{"experts_per_token": 2, "moe_layers": [2, 3, 4, 5, 6, 7, 8, 9, 10, 11], "router_score": "sigmoid", "lr_router": 0.000737, "num_attention_heads": 6, "head_dim": 32, "positions": "alibi", "attn_scale": 0.177, "init_std_o": 0.00541, "beta1": 0.95, "beta2": 0.99, "warmup_steps": 200, "doc_mask": true}
Below are experts of layer 5 (counted from 0) of a mixture-of-experts language model. Rows are named router (the router's row for the expert), up (a neuron's input weights, with its number), down (a neuron's output weights, with its number) and show model dimensions 64-127. Each number is 200 + 20 x the weight over its row's rms, rounded and kept within 0 to 999.
After each expert's rows: a language model's description of what the expert responds to; "raises" lists some tokens whose logits its average output raises strongly, later layers aside. This comes from a sample of Wikipedia text that the model never trained on.

# expert 19
router,187,181,165,208,225,219,215,172,188,213,183,190,188,198,192,218,187,234,205,210,223,224,215,206,224,194,177,183,153,229,214,211,181,184,180,212,199,180,173,211,196,236,177,221,217,186,175,238,207,179,174,174,179,181,158,206,225,178,203,216,190,178,200,245
up0,203,218,194,207,194,190,190,168,216,219,203,219,189,253,208,174,159,200,198,230,216,198,195,191,192,170,225,194,179,204,180,232,182,171,197,199,195,216,199,225,172,204,204,216,193,204,217,224,159,186,219,142,201,192,173,185,188,231,213,189,220,186,179,208
down0,198,184,195,213,197,180,202,180,180,204,223,228,202,157,168,182,159,186,182,174,209,193,215,224,191,178,182,233,222,222,186,171,166,218,172,195,213,177,247,156,218,168,193,182,212,160,219,213,227,184,199,205,216,193,212,170,205,229,185,191,168,226,184,198
up1,174,188,201,177,194,171,192,203,152,184,181,179,229,196,197,179,165,204,199,216,214,198,186,214,224,213,194,203,182,205,201,217,198,225,200,186,193,204,209,194,200,213,201,196,214,234,180,197,197,204,179,162,226,192,206,181,210,189,213,182,194,201,224,219
down1,232,224,185,199,247,145,180,196,182,187,185,178,189,229,200,188,186,171,193,223,187,185,226,177,211,199,197,196,179,191,224,206,188,206,213,217,166,213,184,176,203,206,191,215,218,154,235,200,182,224,189,217,198,173,214,181,166,225,186,206,197,173,202,213
up2,167,203,187,184,229,192,178,208,159,174,192,194,226,198,217,194,188,213,207,185,216,235,201,199,201,190,171,178,182,207,229,261,206,197,201,203,194,212,200,207,214,188,210,187,203,177,189,214,212,201,207,208,203,216,196,169,183,228,175,196,195,186,190,206
down2,178,173,194,177,212,195,172,183,247,184,218,193,242,200,218,183,217,173,232,186,235,204,182,181,212,203,213,192,212,194,199,184,212,206,213,199,215,189,170,243,205,191,211,203,201,184,220,199,215,176,202,233,196,213,199,176,198,194,196,252,214,240,206,202
up3,184,224,210,178,214,144,214,212,130,194,198,206,204,180,165,207,168,224,194,182,192,220,242,173,182,218,165,172,196,199,177,228,192,179,190,197,195,182,237,200,189,208,208,253,203,223,213,192,206,215,201,182,234,232,204,186,192,212,195,197,197,191,200,211
down3,221,220,183,204,185,206,201,239,194,202,178,213,210,197,188,228,191,176,161,204,208,188,226,209,205,201,188,184,203,179,213,211,179,194,215,181,205,240,223,180,184,189,223,185,186,220,206,242,214,189,188,184,178,191,202,195,199,218,187,173,184,174,206,174
up4,203,163,177,214,195,180,188,191,181,187,175,200,202,245,209,190,183,211,214,196,212,224,255,189,242,250,219,188,205,220,222,201,223,186,208,185,210,203,199,198,201,235,217,199,208,179,267,185,203,174,174,188,186,191,159,196,196,185,196,202,204,212,220,184
down4,211,199,236,186,219,214,216,210,166,202,213,207,204,206,178,216,181,223,205,218,196,228,196,161,191,192,210,170,228,178,199,183,213,152,217,182,190,228,196,196,209,226,186,212,213,227,163,194,204,226,230,171,188,194,192,206,201,209,192,225,177,148,190,188
up5,158,190,223,240,194,189,169,199,186,174,192,256,194,216,209,239,204,234,220,180,195,168,185,196,228,174,204,209,216,192,178,193,211,210,205,190,191,166,195,208,191,178,164,221,211,218,187,195,179,218,212,171,194,210,175,184,194,227,218,201,177,226,202,205
down5,181,220,195,208,222,224,215,220,250,193,170,184,182,203,204,210,197,180,158,204,205,209,210,175,188,196,187,215,156,203,195,181,215,170,173,187,210,207,195,196,190,199,234,225,190,206,202,198,185,207,201,236,178,186,207,219,174,194,205,198,212,174,184,216
Description: Latinate noun suffixes
raises: ".", ",", " (", " in", " and", ", "

# expert 21
router,164,197,193,177,219,196,191,214,213,183,212,175,209,207,200,201,193,239,241,237,252,206,219,200,198,212,196,196,215,216,243,236,176,195,199,215,161,189,196,185,235,204,216,190,214,204,175,167,208,171,167,203,190,246,168,186,224,208,202,214,202,172,223,223
up0,180,240,187,217,209,186,233,164,203,191,185,191,183,218,191,204,192,190,231,158,235,196,223,202,212,245,172,195,176,207,220,241,177,186,208,206,167,188,210,195,204,209,173,191,206,232,186,228,214,192,180,209,227,214,223,158,191,236,182,210,153,171,183,199
down0,204,174,193,170,196,192,199,181,199,207,200,203,214,194,183,225,188,207,200,176,193,210,203,211,221,204,199,160,183,183,184,186,223,203,171,208,209,194,196,185,241,244,200,155,169,207,219,210,215,195,183,183,225,193,194,185,190,186,203,195,181,206,182,209
up1,217,187,184,198,193,224,190,183,181,202,209,198,200,220,219,208,187,216,205,207,212,211,231,239,201,230,203,195,183,237,188,199,180,217,222,195,235,208,208,194,208,212,189,223,164,196,218,222,195,185,197,205,177,200,200,213,203,222,210,183,189,191,179,209
down1,242,191,212,206,197,213,152,188,215,221,199,200,145,169,236,205,210,183,198,216,181,219,170,212,185,215,197,210,200,209,197,160,193,212,208,190,223,164,185,231,213,224,211,190,169,210,224,228,193,204,236,172,239,185,207,193,200,206,248,203,192,190,208,179
up2,192,247,172,242,217,192,242,213,225,192,178,224,162,184,232,196,191,195,207,218,193,227,186,176,186,222,216,218,206,194,216,208,194,201,205,193,174,195,188,177,181,195,182,181,179,232,198,174,232,180,205,214,207,241,210,185,199,179,224,179,184,213,189,205
down2,216,174,203,203,174,189,205,200,213,203,216,223,211,179,209,214,198,236,172,188,188,198,220,205,214,191,191,217,171,196,214,190,166,200,215,205,212,203,212,175,201,199,166,207,193,182,210,217,206,203,208,225,226,230,224,175,199,189,175,207,207,185,181,193
up3,193,197,175,196,224,200,188,212,207,222,204,182,191,186,188,197,216,231,202,204,215,225,225,220,193,179,224,213,218,208,173,182,180,227,206,212,196,200,206,202,218,206,179,186,193,153,193,189,180,227,171,217,173,170,206,167,189,201,201,202,220,203,191,224
down3,213,220,206,179,162,172,212,216,183,238,176,181,241,220,176,197,201,213,234,174,208,216,198,240,190,163,202,189,202,174,224,238,165,198,171,221,200,220,166,198,199,177,194,203,191,223,222,205,228,192,202,195,203,217,203,198,166,200,202,237,208,213,209,212
up4,220,224,201,204,201,184,157,167,187,208,200,200,214,209,199,194,205,208,193,213,213,210,207,201,176,206,218,181,181,215,232,229,179,186,184,197,219,201,216,204,163,216,191,214,195,195,240,220,181,206,207,188,169,220,169,190,215,183,228,198,229,221,154,188
down4,184,182,202,201,208,175,173,229,163,207,202,204,199,249,186,222,224,167,194,226,199,194,197,193,221,178,186,207,175,193,176,209,170,239,210,197,198,211,182,187,209,201,206,215,169,213,211,233,198,188,192,210,171,210,216,197,165,209,201,249,192,178,212,178
up5,202,224,187,212,217,201,194,178,190,195,191,194,216,205,195,183,193,178,203,198,200,180,179,214,204,214,180,178,199,225,203,207,263,231,178,184,193,190,219,189,215,201,180,213,235,194,226,204,206,190,173,193,193,182,178,189,192,244,229,220,185,193,232,210
down5,207,239,191,161,204,199,230,194,210,188,192,225,247,218,212,188,190,160,175,238,171,173,207,191,186,222,215,192,208,221,201,170,197,219,184,181,216,214,199,196,187,204,193,187,203,155,212,206,203,202,155,199,237,173,198,193,241,185,202,214,215,210,179,200
Description: Verb-stem starting pieces
raises: "ap", "\n\n", "is"

# expert 16
router,183,213,159,174,218,206,211,208,178,215,171,199,221,172,248,219,216,233,198,249,216,225,208,191,211,205,200,169,201,210,203,209,207,173,180,210,193,212,190,168,245,200,156,200,221,181,190,197,215,195,222,195,184,240,162,182,221,159,215,222,196,197,205,206
up0,190,180,210,208,212,209,205,182,220,181,167,213,161,224,244,210,166,227,219,219,229,211,216,197,199,169,190,180,215,213,167,219,190,189,202,205,195,223,219,166,203,223,217,203,215,194,216,190,195,194,190,223,207,232,210,192,204,165,223,222,179,180,148,198
down0,209,212,220,217,180,218,195,192,193,227,234,169,183,234,233,208,188,179,190,206,184,179,209,193,217,192,208,265,210,221,220,216,175,132,210,198,225,237,206,194,168,200,170,172,183,220,212,199,215,196,227,195,218,167,220,216,224,162,175,219,192,183,223,179
up1,193,189,190,160,221,190,166,229,176,197,193,214,212,203,215,210,190,221,199,245,220,206,194,195,238,210,217,196,212,207,197,238,211,216,218,179,162,195,206,180,205,167,203,204,210,187,190,182,173,173,217,208,212,224,216,187,232,189,200,211,207,187,225,202
down1,216,188,225,194,196,205,182,209,182,212,198,201,157,154,210,207,204,217,176,205,217,160,170,188,185,174,194,186,197,226,170,209,210,163,186,203,200,189,225,180,195,213,194,216,203,179,203,193,219,221,175,175,164,183,196,177,177,227,254,196,207,193,184,176
up2,190,197,212,177,201,222,181,175,226,206,204,212,219,204,189,178,189,173,207,230,196,192,259,224,188,246,202,217,207,212,198,224,176,204,224,185,210,200,191,195,157,187,166,152,223,203,256,189,205,141,214,172,178,197,175,186,205,190,206,192,175,177,196,195
down2,177,215,227,149,185,206,198,155,257,241,224,202,200,236,235,217,179,203,169,206,215,228,199,178,189,199,176,190,203,177,222,219,246,203,184,218,200,236,194,182,179,203,214,197,204,194,214,213,235,195,219,202,198,231,220,204,200,184,198,178,223,207,207,199
up3,167,175,177,192,186,177,196,184,205,175,170,226,181,208,202,203,191,204,193,213,210,191,225,197,231,238,178,218,225,209,176,222,143,205,197,212,182,217,226,197,217,198,226,150,191,215,184,231,179,209,240,223,185,192,178,189,197,176,170,196,198,184,191,210
down3,233,184,200,183,213,201,219,176,176,187,167,215,191,179,212,205,180,182,192,199,216,201,200,245,203,204,244,195,179,195,180,218,199,209,235,180,220,197,210,196,202,201,215,186,226,185,220,178,199,183,196,211,236,190,214,224,231,176,182,205,189,205,194,214
up4,187,201,186,198,194,211,206,236,235,206,186,197,199,192,222,215,228,192,194,233,229,175,216,168,223,217,195,178,186,210,196,218,170,260,198,166,186,203,209,205,194,248,225,200,225,233,210,219,205,207,189,191,262,184,183,159,162,192,212,204,201,208,199,211
down4,198,179,204,191,189,172,205,222,202,198,180,204,155,184,219,216,195,174,187,225,188,193,210,186,183,200,210,212,214,207,157,225,194,208,207,163,201,167,180,208,198,243,221,201,191,202,185,209,197,225,192,242,233,170,193,200,180,190,172,187,216,176,205,205
up5,194,187,180,223,203,186,134,177,197,196,180,221,221,245,190,259,189,207,223,222,195,213,152,200,197,178,191,201,189,194,212,208,206,214,191,194,170,174,216,186,197,236,231,230,210,174,183,214,209,189,187,240,215,200,193,189,209,195,182,220,200,220,199,203
down5,194,188,204,185,179,224,186,186,224,184,201,215,233,210,210,209,209,217,191,233,209,207,176,171,219,197,190,214,183,192,184,188,195,185,201,192,185,206,215,211,215,236,190,207,212,195,213,231,209,182,161,182,174,214,195,194,180,177,185,179,183,141,242,216
Description: Consonant word-beginnings
raises: "on", "it", "ore", "ant", "i", " ("

# expert 7
router,211,179,200,201,220,202,231,237,169,190,205,195,172,198,229,192,223,227,229,209,246,206,218,198,218,216,190,181,191,216,199,213,183,187,170,228,177,180,180,183,231,209,154,190,233,206,179,200,187,197,196,200,195,208,167,187,203,178,175,192,196,188,213,214
up0,207,208,196,177,191,187,202,203,195,187,180,212,201,207,224,167,164,214,217,201,214,175,169,207,228,200,193,201,226,240,195,218,191,172,204,165,151,195,187,188,182,203,221,192,215,233,193,202,204,185,209,176,187,171,208,207,191,218,198,165,227,215,230,209
down0,196,214,190,177,215,160,215,222,157,203,216,195,203,214,206,207,203,184,204,190,203,170,209,224,170,191,198,225,191,220,237,206,182,195,172,225,167,246,166,194,191,234,223,199,246,243,198,224,159,207,194,141,177,205,197,222,201,194,223,194,203,224,223,207
up1,195,217,159,206,220,206,211,172,232,196,185,185,210,206,218,172,181,195,207,193,221,173,198,202,230,225,187,190,219,221,221,204,154,178,177,214,211,198,213,180,216,204,159,201,189,207,204,203,189,196,198,154,195,228,179,209,188,188,190,197,193,183,205,192
down1,208,181,220,177,164,238,208,185,192,220,222,181,211,181,205,187,217,191,185,181,217,177,222,164,196,179,198,203,183,212,198,191,210,175,205,193,246,202,191,237,206,184,205,190,243,176,163,210,190,217,208,228,169,209,198,207,230,172,209,175,212,224,190,190
up2,158,209,196,209,223,244,191,198,199,229,189,203,203,219,196,191,199,203,208,209,193,205,177,223,208,150,164,206,214,182,176,215,214,221,212,181,192,178,186,229,216,196,181,219,203,228,190,186,173,233,191,186,199,192,169,196,225,201,194,226,169,184,187,210
down2,178,203,190,214,237,205,208,206,221,203,227,177,247,218,191,208,182,199,199,216,253,224,213,211,199,245,220,184,169,245,223,170,208,228,179,232,202,188,171,217,157,186,222,210,184,229,213,176,215,180,219,206,195,196,147,223,174,159,186,198,191,205,221,221
up3,191,191,178,207,191,181,169,188,204,182,212,177,196,210,181,189,209,200,203,191,212,193,225,187,179,217,199,197,185,214,201,228,204,202,199,208,213,167,204,221,185,197,217,185,219,176,155,214,219,182,213,202,175,197,200,213,185,223,171,210,223,207,216,200
down3,169,211,209,223,184,198,210,203,199,210,187,204,195,198,195,223,197,196,241,240,226,187,186,196,175,191,175,205,209,167,221,197,210,222,210,160,187,190,189,177,181,226,230,222,206,198,176,205,279,174,195,228,214,196,178,219,215,210,175,195,194,201,214,194
up4,230,179,182,175,224,202,206,215,191,218,218,221,180,155,228,199,191,215,194,219,212,231,224,204,213,220,209,192,174,214,219,236,202,216,186,244,209,229,218,217,201,192,202,163,194,189,162,199,204,181,206,176,207,189,203,202,162,190,195,224,204,221,198,196
down4,207,185,203,208,169,211,218,184,208,213,225,185,183,195,211,200,202,214,248,170,204,184,169,197,207,178,198,191,187,161,187,168,226,254,194,180,231,208,200,173,170,203,165,219,211,202,232,210,210,164,194,207,191,195,199,199,199,216,213,211,205,204,198,224
up5,181,213,191,231,211,191,225,225,182,203,182,198,192,192,191,207,190,223,191,199,237,193,204,244,235,214,197,166,217,203,183,240,189,201,186,186,199,205,211,177,214,215,225,206,208,185,181,210,178,195,177,207,218,208,212,183,189,174,208,183,190,185,201,224
down5,218,213,189,221,178,209,197,206,215,211,174,217,196,209,204,202,207,234,172,223,219,169,172,218,185,238,188,233,216,225,192,193,182,194,209,221,153,188,195,192,198,162,171,179,211,187,215,201,207,203,182,220,196,191,200,197,204,159,218,216,230,240,202,194
Description: Common word starts
raises: " and", " (", "-"

# expert 10
router,207,211,192,169,222,196,201,175,221,184,199,220,195,199,201,204,171,219,220,210,204,206,217,172,220,187,169,159,173,248,231,222,156,179,178,227,177,200,196,175,242,193,178,211,231,187,206,197,211,199,198,171,189,227,176,157,200,202,226,210,184,190,248,193
up0,165,194,193,192,202,201,226,199,189,189,218,199,216,199,185,207,238,206,247,197,211,218,194,172,201,192,177,175,212,203,220,185,182,176,193,187,184,153,210,202,225,195,180,205,229,218,221,220,189,226,180,241,206,228,199,204,198,183,191,146,215,194,211,218
down0,207,190,234,202,164,183,218,184,205,202,169,183,204,214,244,234,189,179,206,202,225,151,233,214,192,213,215,156,191,190,185,202,195,208,195,183,189,166,207,193,191,167,169,182,198,201,202,194,217,168,201,158,179,229,200,191,166,189,198,215,212,203,220,187
up1,166,209,203,189,196,193,214,176,162,169,211,191,214,201,191,180,175,195,218,209,216,205,230,223,190,227,177,177,200,195,227,228,211,205,228,231,217,209,200,205,185,205,203,185,186,165,202,199,246,202,175,206,167,186,206,171,177,185,206,185,184,229,206,230
down1,185,183,227,202,210,199,224,215,245,197,212,188,204,205,223,197,192,211,182,239,158,230,141,207,183,200,185,206,200,206,191,207,225,213,205,187,254,229,216,237,233,171,223,148,198,207,193,178,205,195,195,161,210,220,210,214,200,174,253,189,186,203,236,158
up2,171,196,199,216,215,216,218,205,204,228,189,212,198,225,219,186,176,187,239,202,189,211,202,201,194,156,188,200,188,197,171,180,168,220,197,191,169,170,196,199,167,203,199,227,200,223,170,154,199,226,193,225,197,237,203,194,197,208,215,179,186,202,195,212
down2,167,191,231,235,193,214,196,223,183,219,179,204,182,215,193,207,200,189,213,204,212,182,236,235,201,178,191,206,199,180,198,150,217,218,218,232,195,167,187,214,223,235,178,210,201,206,172,192,180,207,157,212,220,219,200,232,216,185,197,200,189,203,174,205
up3,164,232,221,239,211,196,236,192,179,196,208,181,213,227,205,183,180,197,206,200,196,218,223,187,175,201,198,200,180,208,184,211,157,217,235,203,190,196,196,201,191,202,234,184,213,207,215,204,188,222,188,230,178,172,196,166,183,229,225,216,190,238,214,204
down3,204,243,177,208,215,188,179,205,226,181,233,201,201,193,180,219,199,195,188,212,152,212,146,224,223,191,178,199,195,204,200,233,209,189,203,196,182,219,221,189,247,175,179,222,192,214,202,181,199,232,167,168,223,224,195,188,222,200,199,180,192,178,232,178
up4,169,214,206,198,184,154,176,187,169,193,206,230,199,201,194,218,221,202,213,218,219,213,214,216,190,231,193,226,179,170,163,223,190,234,208,175,213,208,208,183,169,230,204,193,200,217,216,245,210,184,196,237,214,153,204,202,173,216,217,209,197,227,200,209
down4,194,187,188,200,209,182,222,196,205,230,170,211,181,160,201,175,227,188,193,209,225,220,212,209,207,224,197,192,205,180,207,182,227,240,189,161,196,192,183,215,203,224,196,222,210,229,169,226,224,182,213,234,231,173,212,225,187,176,225,174,198,237,192,204
up5,190,218,213,196,216,192,169,186,190,156,198,217,161,218,236,164,205,243,241,190,208,209,209,214,214,174,212,193,193,191,194,214,172,207,177,200,207,191,167,189,224,205,203,203,199,189,202,226,216,198,209,205,241,243,198,172,211,189,160,197,164,218,161,195
down5,194,239,225,230,191,194,202,191,200,181,191,189,176,199,165,181,199,198,192,192,183,196,201,214,248,169,202,193,178,222,189,195,200,207,181,224,174,192,163,195,186,218,190,203,159,196,202,219,216,213,228,209,222,210,177,165,197,221,197,190,222,169,177,178
Description: Capitalized sentence openers
raises: "\n", "a", "en", "e"

# expert 14
router,185,219,169,176,224,201,218,167,210,205,199,162,200,200,221,180,197,226,212,208,208,221,206,216,232,210,198,211,161,203,194,199,190,206,145,221,175,185,195,183,230,206,173,220,227,209,206,222,203,170,186,187,178,228,171,192,214,168,188,230,193,163,181,231
up0,195,182,180,203,229,236,238,210,211,180,201,180,210,215,206,201,206,226,203,182,204,196,196,198,250,213,195,185,249,233,203,232,227,220,181,159,181,170,132,181,223,215,196,205,187,205,225,199,235,170,206,214,209,205,195,222,193,185,196,180,197,172,197,205
down0,229,214,196,206,179,217,198,208,201,192,235,222,215,139,200,216,223,189,207,214,180,185,181,226,213,219,223,190,233,188,202,211,206,213,203,196,178,225,214,178,178,226,191,213,183,195,207,167,193,188,178,214,192,182,219,193,171,158,197,202,209,183,162,197
up1,209,202,169,243,206,211,204,179,186,171,185,227,226,225,205,205,191,237,223,220,220,207,195,208,204,185,190,199,214,199,164,172,168,167,201,233,180,167,224,173,201,231,184,177,164,210,199,173,207,203,208,223,187,204,198,190,182,204,165,196,171,203,210,209
down1,200,215,219,214,199,212,204,186,215,203,204,194,218,202,199,174,194,201,187,175,154,187,206,167,185,181,203,236,203,185,197,213,153,193,204,240,170,203,221,228,212,180,172,190,171,187,203,190,197,199,247,232,221,200,204,230,234,204,208,174,217,193,189,207
up2,191,189,209,217,198,190,185,171,224,184,193,214,183,200,214,176,212,244,210,200,213,201,203,201,198,199,194,201,198,220,230,224,160,188,190,159,193,188,259,201,202,184,214,180,223,239,175,205,192,197,207,209,211,192,185,198,213,224,190,199,199,192,193,206
down2,195,227,213,205,160,216,204,178,229,223,169,168,170,217,174,193,174,153,196,190,170,189,191,196,168,226,193,177,172,219,205,179,206,236,209,191,216,185,194,203,200,209,194,214,227,216,152,216,188,209,170,188,194,197,213,198,223,208,181,160,229,205,211,217
up3,164,180,208,211,188,214,239,166,117,202,173,177,217,196,219,188,183,226,185,207,183,222,212,187,194,186,192,198,198,207,217,181,191,222,209,196,194,159,202,198,245,231,201,199,228,213,205,196,170,216,200,187,198,191,168,165,213,200,149,189,196,195,210,210
down3,193,233,215,195,180,184,191,191,175,218,206,198,192,158,212,161,226,205,205,182,204,205,205,199,192,212,204,229,191,213,176,174,184,199,194,225,186,181,178,193,178,212,220,216,169,232,173,244,258,191,210,179,220,201,189,176,196,178,192,212,181,215,197,168
up4,171,201,222,214,211,234,201,179,177,205,189,198,196,192,216,176,182,218,211,196,210,196,208,170,197,216,169,185,255,213,213,188,197,217,213,197,216,213,198,169,225,196,190,197,185,177,187,205,222,212,221,205,185,188,209,211,207,210,195,179,191,207,210,209
down4,174,169,231,206,152,225,221,222,186,221,220,195,189,187,214,196,228,174,216,208,196,200,241,164,199,201,179,167,195,207,166,205,178,200,214,221,210,225,188,179,244,188,184,191,206,212,189,202,179,234,259,174,228,193,237,197,198,190,197,213,236,188,198,192
up5,198,183,205,219,196,236,211,171,190,181,217,216,168,210,213,186,198,227,223,213,223,224,226,205,206,180,174,195,210,186,204,181,173,190,190,202,179,217,182,188,232,196,178,193,177,189,173,168,172,193,213,209,193,183,205,186,202,200,234,206,213,224,189,171
down5,205,205,216,195,161,198,173,200,176,214,178,188,212,212,250,180,170,227,206,218,210,207,190,196,175,205,179,222,215,214,204,216,196,231,199,201,219,186,228,194,203,217,173,174,222,195,205,176,182,230,190,217,209,242,191,190,201,206,200,197,181,190,217,189
Description: Sentence-ending punctuation
raises: "\n\n", "\"", "\n", " |  | ", "\" (", ")"

# expert 1
router,215,201,166,214,247,202,248,214,206,199,189,193,206,198,199,214,180,229,186,217,227,202,227,190,225,172,172,177,174,240,231,226,193,230,178,216,202,183,166,206,216,212,179,199,213,233,184,204,221,171,195,187,197,219,143,181,212,164,206,203,207,157,186,245
up0,233,234,186,226,236,195,200,186,202,201,182,225,212,205,235,200,219,220,214,212,183,217,201,176,224,205,184,202,207,196,234,220,200,171,203,194,237,193,194,184,196,189,206,192,203,185,197,187,192,202,177,243,175,217,204,200,249,177,176,157,219,201,165,212
down0,208,199,228,201,199,177,232,186,231,181,201,216,184,221,192,202,185,179,195,156,208,168,247,202,204,178,226,183,214,191,150,193,216,228,198,205,185,185,210,175,208,200,207,180,200,214,197,217,211,232,211,225,212,208,230,189,180,205,219,213,219,233,217,177
up1,197,186,181,198,193,208,200,210,158,188,136,248,242,189,172,202,189,195,206,184,227,211,203,194,182,221,217,198,222,225,212,209,197,200,201,184,173,189,185,220,192,206,189,192,228,196,188,173,200,204,167,202,208,186,208,171,218,207,170,187,205,198,206,216
down1,204,211,205,193,180,193,182,186,195,183,191,205,213,186,188,167,201,173,242,177,184,175,215,195,191,175,254,215,173,208,209,209,202,193,247,180,200,202,243,201,187,209,171,169,223,190,192,191,197,187,226,213,201,221,202,220,184,247,222,213,230,183,192,225
up2,183,215,197,230,212,168,203,225,181,184,161,251,197,166,247,184,201,189,180,220,201,204,184,193,208,216,190,217,202,211,243,198,209,210,212,181,192,216,201,204,192,210,190,181,195,192,220,188,183,213,204,206,207,213,183,194,217,185,217,226,207,207,196,220
down2,202,226,186,228,185,171,161,196,207,244,217,234,213,212,228,197,215,184,182,163,209,188,216,192,177,239,228,214,213,194,187,211,192,209,253,245,184,185,229,225,171,196,178,204,223,207,163,203,192,215,211,199,195,218,241,183,206,209,199,194,175,171,193,213
up3,208,169,212,174,204,227,173,216,197,205,186,233,219,229,221,191,192,178,213,197,175,220,163,216,188,200,175,173,202,232,237,207,169,201,166,220,185,189,164,213,205,209,195,194,193,206,172,219,204,201,190,176,161,184,181,200,205,196,225,176,236,179,209,205
down3,233,197,237,177,171,224,173,189,204,222,204,211,200,206,220,219,179,173,235,193,226,177,156,201,188,230,219,199,228,222,205,214,173,205,211,192,164,213,184,203,221,188,189,186,208,194,198,185,202,193,197,218,210,167,206,171,212,211,182,184,180,154,193,189
up4,190,199,190,236,208,172,219,209,214,156,194,215,207,226,224,216,197,186,212,210,192,183,198,182,202,206,197,202,188,214,158,211,198,193,190,240,191,218,191,184,185,197,213,188,213,224,200,157,181,195,230,193,198,209,167,188,149,224,230,214,194,211,207,229
down4,226,247,196,175,243,181,191,220,189,190,193,183,191,176,195,228,182,199,236,197,190,161,198,207,213,220,216,182,194,182,170,227,169,188,193,231,207,226,218,214,194,191,201,209,195,222,200,173,239,230,211,178,191,222,194,188,165,263,214,189,181,191,164,212
up5,204,225,187,188,216,181,163,177,212,199,188,195,189,145,213,193,192,218,206,216,244,217,207,200,190,182,196,172,206,221,197,179,160,207,201,183,204,175,213,187,195,222,196,185,198,204,170,208,234,222,200,205,206,258,217,176,166,222,179,224,175,211,191,224
down5,200,187,209,161,182,170,196,164,192,215,199,179,202,214,227,191,211,203,229,253,194,213,202,234,210,192,186,191,199,200,212,189,196,198,206,180,200,260,185,180,220,207,204,230,192,192,219,207,200,167,187,197,189,182,193,193,222,194,242,203,192,212,197,181
Description: Numerals and quantities
raises: " and", ",", " (", "\n\n"